Below are experts of layer 8 (counted from 0) of a mixture-of-experts language model. Rows are named router (the router's row for the expert), up (a neuron's input weights, with its number) and show model dimensions 0-127. Each number is 500 + 25 x the weight over its row's rms, rounded and kept within 0 to 999. Numbers have three digits each.
Before each expert's rows: a language model's description of what the expert responds to. This comes from a sample of Wikipedia text that the model never trained on.

# expert 7
Whole cell values in sports and election tables, such as manufacturer names (Chevrolet, Ford), dashes for empty cells, N/A, Candidate, country codes, closing brackets.
router:483450483517560470519550491521482487508535459543503516527509510507462456513477487467508549518439500507505532499520486470483536456515519481490502488512523485512501478504483510475509488531461509476499483448484516489499487508475455476483514504518518476490515470502477472533501500486527533502540476479453516519520534568499492510460483544490475501477498488492465494490489481496494559499512
up4:522516504493510525485505490485511534514503512491549526433513481507512489499458472515530496479525533492469532442529521504474551508506541531521489510490461542515534464479514467505518485478521494501491521465497517468520500476478460533443519481482494504494533486528476498501519490463472519482530547480527465473535487497540512490462490499489469531508534498498474474514512489517485520499430
up5:461548508524467518496481532461468475515552504526504514524490497485493482509485492528483490499477504497548477450513505490552472476487501499491515543548483463530501496493497512513512542542488477476507488508495495457522478501502496518519502489498441499521499499500531564509503562524476519515498518512557509506471508520443508475523523477523519514513516519528491546502493505476473451532537
up6:483484506457535543503506506543465484472487512512497507470516473493520474480537505500520494508483515476500507509501500498484505471457522541513530512477471462527471462498498477461474517499464485519463555480503464504498547501527438543508491510479499443564492536490513499502501514536494489527504481463493538513518501500482530524489525505490517509505504492533503527463517472463519541433513
up7:488513498496467510478540493517494544458478478458509488518480479525494494502529526516530483454503474537496524511512517472479512512491474537522524467489551461509543524489486534503534479486511483525485464483470490484550470496500461499512463504460534507483474475473486521508513466480514515480503533493521485493454502476515503534553470459519497542523506473478538496434543508506514470508518
up8:539468501511499493514497473519454490508480490493457495530486466518518508510518487552502475493472493498467529514484540514471509499498495508511560489488433499500470492527471457466513520513491474520464485509488522492530518499486459558478471498494565483478466504513491501489459530493490490494482518522514541468486514516476497413506488517509511490490472482545496501473460483547506497502464
up9:463503502519519508499469469508490535489429494530496501502522513539526532509489530455527521494502431508461502505514551498484515476508497501547484488541493507502475503473503450538501495501535513499503466512484538508490514488540478497449513506521457507466505487476535513467496481481524511521527503462482517539498513510459471470480508528517457555489496514490457488518504515474480516511451
up10:550538534505467505514498511521500531515473491544492520500481539484523461504490460543483474500489505525479517473530457508488446474480547499465520527523553503466482539488517477501490487511486494522462503488534475497468459497521502502505527519482479536499499468504464509558471506495510460526543501485518516511500511507487483510442494521529517512471481475495461494441460520485468515485507

# expert 50
Vowel-consonant pieces inside personal names, often after an initial capital, such as G-enn-ep, L-ud-ovick, G-ugg-enheim, Rod, Greg.
router:514481506542498466527519485513502474524492469505509497535457542492469458460498437500494479558477526492526513510518512476498527491536497476527528469482547496465494491473517527485513474539500506448537520487510511508489511466510509468494504525484507509518493487495465446494431508541533514496520498516467513526520519489529525508497520511470484558496478536514499462491494481505499550523527
up0:509502530453466502534484492493486499476491467520504501482499535540514512467522533499527537471512452517521497482459484470506481492519478474482487498549547488514496529505486507507507518462540494545480491532461500489544498491529453485420468507491504527508501544515470457455522521513435481492491508519486504527506522490508531469510526520530505521518466525513509510477538495496487467495479
up1:479534483518480506548473476504469487483444507527511517512428478493520515458472526466495485513504551474519484528494508496496486514500476459483490485490521481513496490481534528493479479537478490505507508533505501474534490477463491504509462513469509506536504503544503475473502515507476516522442479512468479552469506544517467476505474442470518533533485490541465506516527522504521547486514
up2:497508520506504536525560551529493502489487524499472482557512471506478474503509512493497448536501488525516528508542524542500517480509489452533547488512488457511521511493460489463489498490531459524516523505523466508517483520514543474487530491539533513463489523496495507458468515490512476538506494494514495455503546488492537523517489488497536457532510464499480456487501524497457482534505
up3:489529484504497513529506464480544500510532490501534518500507495530501460487448460519517520498535512525490471459468486506530456480523458551500479522498506540494515545506499492505474486462475446499528522496543525521481559476508508507472470499515516524548492526490517508514519483532472488494485469446496535524522535527445482498496532464503519474531509498495472503529519502507538527496481
up4:494473460490449463496484472504544506494478492481509436496473528533500525454469496462473481470528483499434521524485492474523455515505486476471483518498488514479462480534483493540517496488482513467503504508472507484471537489505455503521454475535489510531493473528524488501465483491504540471506504486526488502470461498502497494507535532495526492510520486548484512441496484520538520544490
up5:523509512513516530530481477506549529495451513437503484459485491467536486480518552481496532500525516540518493519542501459514458494463505498474510458539525463445479499522518485492479485511508491484478511470500521452503504507509509512526517501488453490449475503529508542530495492485507479495512459504533490506507534452501523516500465521492525505525477448464502495520515527522497466469514
up6:515453467523489519482496545500477475480496502504508496512532479522534466501510477561553477490519493478489472510503498542482519491544490482470496499512504447472471534509496476501549492507515529501449506505516463486482517460522501485480509475530492525466476494486511525498527484501504435438460470502503513465466492540482478546492475520511520504482505525544521500488439520528509506497495

# expert 18
Inner syllables of surnames, place names and Latin taxon names, often with varied origins, such as Jae-g-er, Gos-ar, Cru-ze-iro.
router:505444463510514468515543482491480486514503483540524488536462530511492494438482475520488510532473524486503507497528479465499541496523531476527519481493526472472507505509513538494495486516474533482523541494458521524498480470507490512491533483478522515521528452488478428482474479512549500493525488519458508489532518536532506531481489545470452506483462526512490455494493492518471510497508
up5:473538473498458491520512554466537534522520545486502453494484497504501536441504468475477504510501490478502500479486507528472492504467481504525495479509521523477521493519494463504513509479513525493480499506515521515559458520470523521539514468490497488504460515505499503477557509490459515508474493496500519457483438527500461472465501462477506446514518532480490459462482535474527516514480
up6:517485435492494497504493506479500479489508496541488465525552488530506525492446508547525524500484461489487482520455475498499497497538453495464545489462497514517509476518455525449519545508484557537544539488529488500552477535514523485496483478498483511498519491515495444512503514517499459451463492508509490536498524504496487490517496506528464503502466525502522502489483514510519482470470
up7:529543505517487519507457544501520506490494516514541450528459521502508470550516503544481450487477472490478491464476513550499514538478488475515518518479486505533532509456463499507526534491520522510532514497523515535539532504507493531472495524494487439499519504516478496472527466489506467511520497520531500501495499523465488490518506521543529459527540506487486514503447523480474489461465
up8:529476521523481510499492529492442491491498447456521495479521517524535534475520516508462505499496506553497484473525502477489500521528484476511488535526525530493516511542547509528499479471510428509493458508495494515491506517483509536539509534495498467510521541500527567476497472455472496499467506476501523506509473503479506476528512480470479475502506486478509519528474448531540459471490
up9:502489500426504511558501494516515531505488502527541461487468439478501524496540529533482494504497507477523501517499515533499507514509497473501485511476448505504524512480499491528535504484525516501515455504501490462467546513526513494519527506540508488543453524521480513517547474506458487511515546490499498460476496478503478466508502526523494501549530493507536538434486519477505497510546
up10:477491497496516505455460493521516484493480508452485500507478452473510502487488500517457422485533493477499515472488523539513493519466494513525455526505495476540503508481494492531467516451493414495509493498533509505467445513507491516501487523541479462519473501487486537513516457479503474518485512494459516482493519450485531457512490499504504463457492503485527502495486537541498503471493
up11:506484506487487508481485453455528479477448484440493497481534478487490495567491527499501479495517493489505514462492470541493497505498505501457501490532510504498511504517507486549432490558499467493489473524543521471474477516476549479473494504504512466531491513502511508494526471497456473526506506486519468489495468496526456488498557454530514542489531524523512531515488512497522484537494

# expert 17
Common English first names that begin a full name in lists, tables and credits, such as John, William, Sarah, plus St. and Saint.
router:495489517527563456539521462522494490533538464504497490529460510476467457481474457498493527527459495491508512505543497491453503501515518464527529500513522481466513490493505502459507483556455519505545510511473530493464501474481486479490509488464499484506504483519473465495427534505522508500519493501461512522526513524526518518494486489455478500502448477515494475495505488528492552504503
up0:477564489489522526450469510503495471516472525475490500456514448487486506525500493449523541478498511464473492464478533473545516511450488490502516456497482506521512478502452529509518494479528494494474519439498503499482489474519550493497496514488495498461482518480481460470521483531475494461481510487504564481472530483505510496496544545504508514511503516486523491491512537483542500467524
up1:484509521467427524489503514490578477520499430493522470509487515497481489519547503498493489496497495512495561481479506502509537532516507526491539477530520500505503515491484536518528481524516492514487512468505514474522483476506544505497490504519521515473482475516510510498457508553487509542486448493524446532508504469526461506506571508500463514478503520464512492459502492526507525494495
up2:531525514474513526473469495465477530475501479500540469493555457515499507493530516507522486478508542504516491503504470536473482467509489514489486485496480489514431534518485508472472520511495499520485544513466471526475488469505472479483492525474486469494525503534498496486496479486481463497472526501535498431475537516481492511458453532485523475554499486476509522491444506530475507553505
up3:508497432516541485486451512450499519491501500497504540471500479520486518509514473481517485476512506516477506514477514492548499522496473477490483469515516517460501533502488486534542512502523541529524491473534501494515470472484517481504543477505532507509462489553537536444449477518469498492447519512488504485466500549479533512544468503490484536518513514491546496476475514481475482483470
up4:465498496530510493481493493464503523509478486530441468472502502480502499470489492468507494501508480546509510519472507508525472523503475531496538505489456566501530501484470518474507509529558491477508489499509533531519508497513476507528461461505470500537498496435484480479521495463533521551487492515503486554462490495510508480523517503528475500543487564501531532499490515552460490505480
up5:483479499494494483448487518501510518543507497519507503490542531537468568505510489535520470496497453487518490508498532524528487481495506484469547498523480494506538462472497514465476541527532473497482482499481494524516486526477513513538478477506532520483466482517510471479553536536500488487507481564539498505516495483526512484482511464452500502508446449493486523553512531502504470523502
up6:520502534504549537462529516483519504506476495470468510523468502509480490463517470511511467528485482511467543541504510492512490501504505519518509506524504481542534486475516521502470523460515495510469513520527512482487503539488493494501543461505479502523484532487464520534489482473484468507546492525541544522477471489541490515512506474520518464426470526459467524528514533502482499535558

# expert 5
Short first or second pieces of split words, often after a capital letter, such as bo(osting), P|ok(émon), c|yl(inder), gu, pr.
router:492485510495464503523549510506515444502479499507519477536470516494485485473483482482525479536487529510527511522529516475495556494524519499514539485513530472417466492526489525502541496508535516526525500491468483516470471477496477477470501462487510539501529491536496473476474546493522489461496464496464512503497544497507530560494511534475473534490488499511459475468517521498478521533516
up0:486477486517461517516478492521516506508519501525494495529465500479505516526470459504472521528522520524472475486475478486491504502519540576484507455497479504550508516493469481488476517516516467462491510506544503491470517509493509530504512503556515465486463478527539541485468520472455513516511531509483466531541478501513529513481516481485447533528502455485496530559525516522494499516461
up1:499518480528491482486472519476542486478504478527473533478506496472511470526493533495482484536482500477451459521514495482525484473553542484503472533520466476480514493493481515498484528509527480523453473520490537526519456491518526468501482507516540496474502514449477533516540487517459512450490465474489497503517517499510480503488536458528496477533496534560510533467478492463470493535484
up2:488527538499505558452492501522478524506489502498524464403492496548509507548521493538536517477467465505495458533498503518480509511525515460487526454474498479497477476536511497507506490492521474514484522463511525522483478481502487497518508502498539506469496545489519483490534525529477480498501489529539485468474505498487417480477465502461504471509473524473497516500507482503492497506517
up3:498490526463501526517522502461517504518516468532462519482487523505474540535551498471493528501496535514459471484524509474480453525469487486476504511553491508506490514511510490485472502533492536485506500486522504491528490503522530489446499562498490489475519515542455489468528519517509534510490510517515512532504525548516556515520545497524555475472475558502508479467519532496534510501496
up4:548481534546510430514510519509497480535493494491513460473526466521516505496502551507505458484514465474536524523469461516505486450528485527535527502531460477509490500503503514522518509531506494522534482476514528513559515501503507513497510498502494433494483494480502517536475490465451500512535499519514539475499499473499489471548486538477526453516520516499509515520499483513534518540479
up5:484502470501501511485494538522524511464508490538509470486515499504493483500489464521466519460509507543493524534432492527469507505515483519468526523510491501522469479490531517487517506486541530505505511477469480494469495487531486520519524500516487512431462534476510504504475519521495466536536544498513562537516472537496493518504556473495500561488516532515502524485563508501465486507469
up6:453496513460503497499484488500451540501497499523488486504478498501515511498517522546474522490459438464495466474502510495497477546517510482486500508465503485481491460515528544516497533489507478485490519497496538494473491484458515495504475481495514534532448500465527513502486450504479505488430545563464506528475460505448515504477514462525509506483505459511487529538482483515526509497529

# expert 29
Tokens closing a name, such as regnal numerals (Nicholas I, Cleopatra VII), middle initials (A., M.), Jr., Ltd., and goal minutes in match reports.
router:485480503506516477526515467513453514549553445529499502521480533525465470481485514502501536505486522517520493505518473484482532492517524500528493470499508466486509506493506510462491500533489506474529493445492520549443496492464491483496495501489551462498514510466460449524439489498526512499522468515452493513489534532492508507477498534485493488490468499551470474496512507519459550493482
up0:500460504494506518483482481557498529502505510489484555472528486548540500416506489496501512510492454484505541498517519443446485482497486516509489466477475522536521531465511484503508535533473488509473455518492531488517477507493510447515460521497473534483487518495509514487494534491530512482500522513533458507530469511472476470493501472530506519527494503522472478494525523494515463455503
up1:478496496495464491486495522489502444535519509489493517445483544518518481478492498452490481487487540491504532476505493492520485485487508496499490508572490473533543496508497487517505468473462499488547508532530487473491517470503513500488546515504486527510515491473497504478493484501485499495478571471539507522498528516510514438530524549521496529455492545498464481523495519558546499474475
up2:493505515471498528494512512487440535460517540544488499498523520482547497489491524504510540511489470535531547522480492492472533461513452512483513528475454519532521473521495503524538484477502510478480481513515491464545488526519494510511495516510467505495541515540474499516495529541435543515500486511542463508499553554492491467478497515525487491478518511553509513493482522493500494473492
up3:508492478532514514499499501536477486491512460489458456531526478514512487534494532523488509526506522456504482489521502486501496541533510512513497501502507507559491504446465458530499473469514464514468522456492490497481511492468509468485488524507494474478458464512481560469541467519427546476534485459505473502485482497488516505496503480445495540496477474491535534499520480522519522494500
up4:481549531514525478483500492486478528507432520491523491505490544497468497470496523552514525514504513519490515504500483524524490496522454489516507475521498495526481476471479489486487510496479501485531560505511553517449483506485478503458493521475510471473483498519524486512522470486505468456494448507518520450497561467507526493545465485497507490528457522548503521456517498510548479490494
up5:452482514528486490527490496486490506514519502511459490488522509481535502495462473462476498493489531481438504487492521476505528556498491511541528473448458511484474526505519516439530503550523494496500468472529499508544502446504493475472466489489515493504507511517524524511507460518496511471449474486496478521475468565511528479520510501475498489503505513532510472487559547514488480512487
up6:539543510479475494509485487456469507506541549479486491494472515494490527502497489477470458533541509507485547496546521474476482476525503508548453499506529471492495464473472482521476521556485507516547541524490494496500482440508496502472473517489495518515517503540452475520493431516519492502522518516510493478481565526500486522513540500488496492502510513507538495512478513539518519493514

# expert 2
Short word-internal or initial pieces of proper names and rarer words, especially consonant clusters like Gl-ac-ier, Cor, Br, Bar.
router:503495505483518463536510454508477494503529482479510483529463531494498463480487483464519491533483538486514489494504481479478516493504510484536510462470522500445453483487498519505458492526529505496522504485461502520489500463481471483487518497489499529534517511525452458494454543515516483467498495543445500522505519495535565534485481562499465523497473516512477437489500496514498524509535
up5:512493482523514501528530524478505484460469502514517491491531495490452528502473476508446517537509501517474511518544478468478469516521523485515519513486531532498491483493515510533504500515497457514479534537520542462450505467502477527463523481555502545482501481500486526451489551531476484473502496463502450542458513528479486502497524469524539490481520518526478543504482519502495528471513
up6:470550492512499510535511566476481524472448490492481491472478510480453462509474517526489537509481508471523545456525491455508498485490469453465515504476521513524496518521501461525501513499513508481522485509536454463471514512492482510436495515479481466481492487506471521496463509485496514494451517514522535448475531554470481499512543493484527512492508489470537484490495518512491500502483
up7:498484530514447512491463500494530510467525524487532449467483534491485521483545525483499518490508515498464475520505510475513543492531503522512508472505505463446513477501494489510485464516504519453502531477476455497463527510508501468560520514508502469495525481496503524496449495464479480441532517540509504518432519494486492492519477498502520468509482485484471502501479480452506492545547
up8:497519510459480501513510509507517495439515481492509529540504510452508517529479515508502509512457471492478484533481477457538551510541486519490487503514510488517495564479485493467480497495474525534473503525499525541509454491503474499485508512472486456490450457508513509541490478503512500542502497487467464454498480506480498480531505511518558548503492506499512473497483444516531438501476
up9:473491523468483499501507550535486453520509492476499504505498490513480485511478500494468459516554491490498483493541472468513488504432491505486482481452469466500511481513488511510523500542500494470503493503504485519531531522498476526526515495467526455515467481479470557526464472478502503486525517480503489478506491525543538520551510530519494490489502484548487490478510568542530457482456
up10:519534461489486503507486484519506487498497569525486482513518513503505553505494479521505503551481469567515478508498533564456513506510507484509509499530461503510478498508522483482487503464475469509520507494504441532501529539513515493483542503515451538509460459501519496520479494558512483502480537482507500499536499513510490468502485498505507545510483524527538528518476471499470499567493
up11:468461465479508550519501509479474479501533526468530453450495472511457474516514488471469572496514516488472512505502555496466498507531509497481512511506480439491502543466532467486548476489457499507516471540520545516475499476500501507513524507487519505488516527490541507477510488473524478456464500460502546481494513498505512489471474487521500495483516463498520520510534501519510500458521

# expert 62
Words inside US place and institution names, mainly of, New, North, County, St., Mc, as in District of Columbia.
router:502468499510554426545519485510501496546545460533525488496465516495490502495492453490508499522456514504531526513500490497471509478487511463535498471509508481485503470526482502471499483518496507489557491512454501494489484491488450484495535489468516501501522482496490447496479562514513502468535484494481521504493514533523495521507455510448500492447493499543451480523505466526515532494512
up0:499503532493512510520499506521485494510506513521513552534519496479502487525531512518487493522491480525551505477473456528453536503542489471485494547563485444516487490503501451505506516504502519511525494540528517506526515486523507464472505523462524531485503436530493483496470501495515520528504532488504499503546493487502439450502512520557521470501473481503498497509449479535488454503515
up1:531511476518471487526471480501482535482494532498511519499491532485527510472500530504528466517528460449513485512498445454478512488494465543548494491519496485525486522497475475509542476502463472474528515490546470494447499509474487528483538460514503507490503524485522497518485502504437542512488501511487540492481481508497523503544531513526515488520520416494475498490526451520517506504491
up2:479504481485491500515508502493529460505523487511497517498496543528574503505525509507562475495470474544494510507503511549492493485492504535540522494492512520536525524496561531502513512500504462533526486521473547474451517494526475472498491518510441494473498466496522492508533512528475510505493520499483464461501470507478517507481519473520542534533513535507490510494556560532515492528489
up3:490535500503508472502524484513479447492531480560517558528461495556481488524471524496493495517470506510473521514512488499473513537493491545453525485526460477489533498514496466517516517491481491476530504480542470476498546482497521514512513461535557504510476513447497480510514484482482472514515521515491509506495514481472489512476460474508495511451537563501522538499488508512514483538467
up4:465520462520491492480549525502475505501500548481457468537475461503497469544525511482505487461517499508512515526473511512521508488500489531488471452508463492513515518494436552523510496513521471543484492487482544521453483486508476467516530496483485527467486527515499516440472469503491492478479511497488463508446488490457509477543508489497459468507509529523487497472506529540483493470509
up5:531528482534490517474518473452502524508495520492495505480524444475491527494547517511534479484541511510538545488519502512461474462501474511525513515495524500533474493525497501540482469509522491468506514524507484532475507512478483495496528565524483496509515524488489484518515501503524448523483492534539496509529529525545497453488465482519513507475514538452503551524505485508521576486515
up6:448499537504500485481506521500489493522494481498445519469523527480512492507510474488545482543497486503512544514505458540530496553482496549490516462485479503450532436492498534478520523464516469501497490467479500539484494497511511524489499452528547478487526522478521481497491501480486512476458518533540525523487486511512467498521513523539505513479499523485449491505526552459529495520503

# expert 37
First capital letter or initial of a foreign or transliterated name, often in tables or quotes, such as Y in Yarum, K. Krause, Jean-Yan, Kaysan.
router:480480497522515504550542454513458479490517467503503543512459514499491465491489487494507522496500557530513506511519493494462541480515529477535546462485511509460459496495509533460500515557512506505526490440526512504495502471518483509497523503512540470516537497494458477474451515520534519501534481489455559495527511497497538540487496495493480511494472499526494484458506487513477537498484
up20:512512506483481522514519493477552495453513495459546484531518523509472467528524450538515495500500478517485484499487489485473513503522531491462492438485510463510519473487503450520432506526477461502519539476472499525465518496477487474504533543497493526466475497476512478496488514510490465522483490502480476487512533459475468509516492523486496493527508552471532492514478506500513526577492
up21:458512502493533509499540510490462509533479481489521472498478491452487514478496522470537486471534515547480500506475486510463484453540484524479491502484451480508481538455523512476477524502484515536523534529539504517474490498510512514522513524476496512480486482475513505539534454495514458508469517513520505557527503488548508512520490465450533483540521534519461501545481474483473520495482
up22:477493507491548495507470525492479477512538480479465524464532552493488504514503514471489496504498471526541520489473514507485457497451502522522502485491477504523502487507470482502483535466507517503502504483523541468488559494528465500502443483497551525496459509495433492511494507478488512518512509496506491459495492535528524507543532494432520483461516494518444494532446507526490477501486
up23:454487533480469436475510460510480461436472454488517473512534461511469451502509514513529485494499484481508544484500499506507463482509516513502509476508491496472481511502486506537488481473492513526513484510496468511541483518486462477460513515466437478486546508497451514517522477475488469512492534515500480552531489499517467507499518472488506529512483502483505500476436516508512504452520
up24:514513526503516543499510545559511500499502515477559495495520463515497491495547487453504513506567513497504510502486494506521481504496539510485510523522535523479510472520526451506496488497508461537512474480442514488511486525485518557487549481526522516502520515530473518490500504497500494523490533481526462524467530514466515476505538506506530504442536463510448538489512490455519488498512
up25:498536496490485440528486536524533506460490489501467523520450522523517472504502536490516498500479492495464548482557482463478516519505449521486493497493440502477481493497506467511472509500475476520486497521517471452543542475484503492499457550505502521535473471517478515538478466505529462536510484473479489531509479506494484481455477492519487529542475488484489470498510463489506506527477
up26:486510518497469522480524468539526495514428521525526505539499482538549491510497504523507490535541518483514463517528494511515523521500494496484479559509495496504502476546523495546522508495512507505505505468536485497512476501516496504501527506461499513507467455514557505494542527523529527480524483494446482490451545472517554475518527504471521473520501485554521532501514517544507498489479

# expert 63
Unit abbreviations after numbers, such as km, kg, sq mi, ft, ihp, hp, km^{2}, and closing parentheses of conversions.
router:485469481536509491509532510536465508514511459485529510538471493533493453505483474483502533500475524544554499535527497473484550448507514495498525442450510483489455509534486546487488496509494520482482503463492528492503449479514477486488510484488541484534503456520509502468501514526533493497522482487478502524522501519483512493485512523484467538496487521484473444482497444490457509488510
up4:515524499467521474470485506468501486511507494493498497480528509439483514436511491507501435473480485517532503509527509526470539492485493506465514500472526526519484507498512531498463513458511495487488534501472479527478455504541495506520510520500468494513441476505465504528481482488466467453482513479492557499496496441537515531509525521552515532517486516486532504556494509522460492520487
up5:524503510542448520518494486467507504488459497511478525531508492491480515521498509506525487506576476507551547513483519492504533497484510539526489461502557524487517454467525518511482486508443487516531461438547483540506530559539512492492495473511490546506509491510512480491464517524510518514469514506515525540484524483504510463508474528493500520511493527488496508490459490517523495526493
up6:486486502549456506464505513520547516452526506475485504491527457519477470477492530448564471515487544511517510520529511546476515467469561469442529510489527500515513489498505532481517501485520498494493555502476456505514481552519485454501476495510470501528508500477490493506492480500479499543483528505524512496519479516495501525483510513520464514481493508530461531452485497516479481496472
up7:461473525505483506533508510533531514509534520511432463493523515543518485502513463489526490478519519452526466492476513526467509523464539485492521498520514501544465545544501529468520499497498524471491459516522484529503504486480476517498505505517489481521511520497560467477507515524466498523509477544507481472482469477514551479520503538445550518538500520487506497488488528480506505501540
up8:482502509499556547519505489479483503510462512515480510508496474525533478436498498470458501489509495483502473485534486511556490501491488489477544471501511496521488549455453487485543494484447546533527486481499509495468514441502515486506490550512504515459496477460506482450504518482508504493483497508485461522442530527465490509495499520522513526475485505489505543509487476483551511478487
up9:500509466530474484515538517497471474478511467522522466533526516489504531492475473507512524416473458490455486519479475483525472503544518538496490473513468472457515544500530520509500479526491490486474530497506511482466476481475471529490496497478484511503481487473444571470488526496511493448508467500483538524495526490481484480516466482506546478482520479512504474513477486477518470496491
up10:517520514499511511457476537505510479495499497564501563510500456541458449480498476451544496450493507479499511476515484508512478475498474517504469495521506527528463535530540499517505433536503491552493520519536505534477508510497514489480490491501491536529507522525463504485521532492535476491467495497528522487501525484441508484500500501455506479520509492504559473486492515485502515474511

# expert 40
First letter pieces of words right after a hyphen, quote, newline or heading marks, such as twenty-f-ifth, ==T-ransport, "B.
router:450469483554477510524541493511481491519513482556484531509461511516499503499482477523533529499511526540520488522488500484488540456546523497523507489485552471478454472516510525491481479532509522477522477458513477501509474473511467496468529483448522518510520494510502505461497536551512502490516503496482543497513531530470552520479497493489463494497473486534472493455518500511455511530514
up0:535510484483480523507504492513490506492499495486488512518503475496469496507470431486509479493528461482487502521513496520479542489496462529484503497458432545509470512458530477503533502483456534529514475501546491522504477488489554477519491529479495447536521540512492526553498458493529461460482510501534515497515502506523475474482521531497491467451460543503507504520524478513530504484489
up1:504532486459477500488498517495531484511477483501497470512512468546524521518475523464482520507458508495537474513538533511491509526527504534471477525493479476465507468521550485467518518465516470496494498533473514530482479465503528487526472508432499519486489470496465506470503524510509506516486527521523457530472519470557517493491508485499511440531491501485570541534511491504491477537486
up2:483480542474483571465474527451494500481480501510514445496525494513494494510505478503498481480501493466554520528516506512451497477484483471469530507481545498495522453492511524510510489519482480451512538494491480500488480515543520494502488500505496535482495490485509529446550489517493522485508500470519503502455520496534516563512441498477480493486466485487509461486466521493520522484560
up3:523516476511490528497492492479509499517479527525467510468481509492468480470508445469460509501489478544529481504491490507503503480522467485474566527510492485443494529515499489468489537505488506531493462507538528483446501486477467475494476499506526489517452492477546487489560495447488491460456465497477509513492506486503477511473480511501551537489497539461467527507477508505487466537518
up4:474497496469502491518500486454545451475503499509496493483481549488525515516503498494553501517460484470438482524490489467482473507537539523512503522543528461483493507486508498518482455502532508507522555513520475488494484544473503472454497463499470515516476509499545529529471550508532530517479482529478484491487507487486514493524459480520501520487518500516508439478502525446517473517510
up5:486456496500474514481530472522489556479506492497491468515491492494510506492488508503477536534518487519501539493496529490495486506461494480533509535515558507507471510499424482518483489476495538490504515497517521529461538489521481490486540498520439480472436536495521547537552469495541500507520499540506470509450455485500513516495505521487500481516508468507501516483500461546489471521492
up6:489543517515508504496491506472458482515519464517456524484461506533527485506475518531484558488477476534507513494507532463552476537507464498488492503463491497482562470461511513522494476477481513490458487542543510519486468476508497512500493513478507515483506455475465511587516485535492518467475529478488499533477463526528494495522479523491534495524525490496515518521523531511506501530500

# expert 55
Pipes, semicolons and commas that split table cells and citation author lists, plus taxonomy fields like Genus:, Authority:, Species: and °N coordinates.
router:496482466506532474534530473512462506513518462532518526531462522527491501473469497502490536531460527506523512514521482500504546494490543481525489495488539501462500505496500502485508482518477515471528527500460515527505465492501488519494514491490531517512565481486481452488483494512518529492566471505472509469545510564510500550464466539472438501484473494497483482494512487514471532489505
up4:495538486487511521501485518490488508518418519522528526500511484455520495481559534546487496535524507496532474482482529501499486515491533500471522507506472478530491457531530467516435502517482487515511493480494499505509527471495535534538535548515480479506487533518456538476503481486474506541513525496517535503551518474493489476517517493514519543482467475471510509469522525514517462529499
up5:484507496473489517528490516547513529481473542535526566504502530507511516534529493536471471540492514455502495516500514528510486454512547506509495532487496522471506534505543514462507511486476532510507506467448483514472516500484474516504520521526526468466494516517569495508536480511498506488458500502503463506520443485539470483472541530546525482534503536480507490494519508533507514493500
up6:498499484480499494468504549462525548540490494475497508502495488524549519482492528508505531542502453500481491506483529499511490502517495511522471506509518548479487493497527569551520454473497494466500557515486457521533551530521482481484509497520520489522516559535503463508512481470540499508490492511510490548524478517486517496500487486519507487490488493477502487478443496538558503464480
up7:483549489482490474518511508529481509530522520459490480510525507522537512515545475477477542516500532571485499495487516522474530497493510545480519491543520488482505519502521482522523523512496534501493503511518510513535547504478480531516505498528478512521476492530512485491532523559463497455513501509503541517485487474459470545519467517531563492513504539472495520520497513445484522502448
up8:511482488497509504492531487511439526472531508544523480478553547520509521489459514426505477514497493507511492515494496489484513520428476469493481507500542500530518534525501500514484513500526491504536481529498464479475500517515507517489505541472522442488519507486510493500544511520508534501517488507458466476481449527491497521508493447531480502506496501469482465541514548490485548508474
up9:471459479508476478478525488486475516507489465543494555449445481522529489483449501472530511510550491485469499493486480510488517464475512527505479468537502525473503545489463436526491505518536542505466501504517522493524514521488465494471518518501515472506479515466517526495466494502491482508497522506489493440470498497481496498493496475476472472535509539467535497517559471474485528504500
up10:487511477458477474542512521506510510510511532471525520499496468482500544574513487455480489462543467495459489481480492493459524499474481494505570498531502531511511461523481440511476514485447476476515566526530521507531500522508526499502494512512486548494512501488520460510464488463539488504529502514502536467498487503500485505490485495460508459472520501503514484471501510529483485489493

# expert 24
Closing parentheses, braces and brackets ending years, scores, notes and superscript footnotes, such as (2025), ^{‡}, [citation needed].
router:504497487544544477524521483533453518521533461518521534517483514537477458511482491482507554483491520548520502520509492477470554471505520498516518494493525475496494504490507504442480489520503523504511482454509519533445492498488476472485526491515548481506528482528484473521511516500546494514548467509470525520507559577483513518470480512481479504487492486485476498494513473490469525500485
up4:500536556506506441515518520490463467491481462491500496516495453510488451484465499499478517492479484481496488534479514463542465480519517550521533478485515533509496526499521536501501507521514518509513543560503494482464510462513468519518520462496466515472498490547497502503472508487461525535474480462485463539456490545448505499510510511503494496526499536501487501521498507521475528455516
up5:489506495525478507504485457495495471515501519459463512487524551485539509505523539495492460467508559490473520445515474512500509532489498484482507510508515533510518498511520493504505513491496498513485491473513481468497508429491467487449559514482491444510491516519521544478535454522476505497469528508454493513524500452530503494508536510517498485523510530499494526480505475509433469499449
up6:502494536569535475453500474535507549519517552518553494474464507512458485478512513477509498537480504521488508477471504480472499518494471558506502496529507472481511491485486493489448495507497512487542552522471477509523531473489506467513483510508465489465496509519551477455474509516494455521507498515535531507459464507536542481511523504510544487487470490460508498524491497495505495507494
up7:511529553537524504461510470552481501474488471476497482509464491497496506503510527534498483515469497474466483513524494523457513521499457457488466477473475519503459506479512475507500498479491511463502476548541507508486508494556464493459480517519540509503475519473535558455501478536482483522497471473504483536530508498494529540514514469485500530511463562482496524520509490513512505516469
up8:496509468481527507512492489452483483493465522512543465506507495492492508522482568555502544486514517483510487508498529521512490451510473474507550517503487460502483486520461519511494508511565485481494474508495506511517536528568528500540505494504521496480486499481483525438483519501491506467487518494492453534527530490486522519534553493517544536464496495509516517512468494483477482544482
up9:504503522462542481488487542551461473524511493496523523475517507516486518527510462467478529484458508509454500504490497499473507521479533543550472537501499479480518517509545458491544483507499497518487517477505487533525478498515472472541534541520505500467508470513488508501480468533494540547521524454537498484489517501502522495470507521498503464488544504511534422464514517485520507505496
up10:471519488498474533511492494529453557533468506502459522493515500487485475510505468507482506504493504478555493496526499476505510469483532471463473493522484488520513496506528493504506504518481498504502499506540534488540470500488446467488534521501488470502448483500545532547524506455484487494524468542504477521536489448511505522489528532498473546551514511515492517533520479451484478559505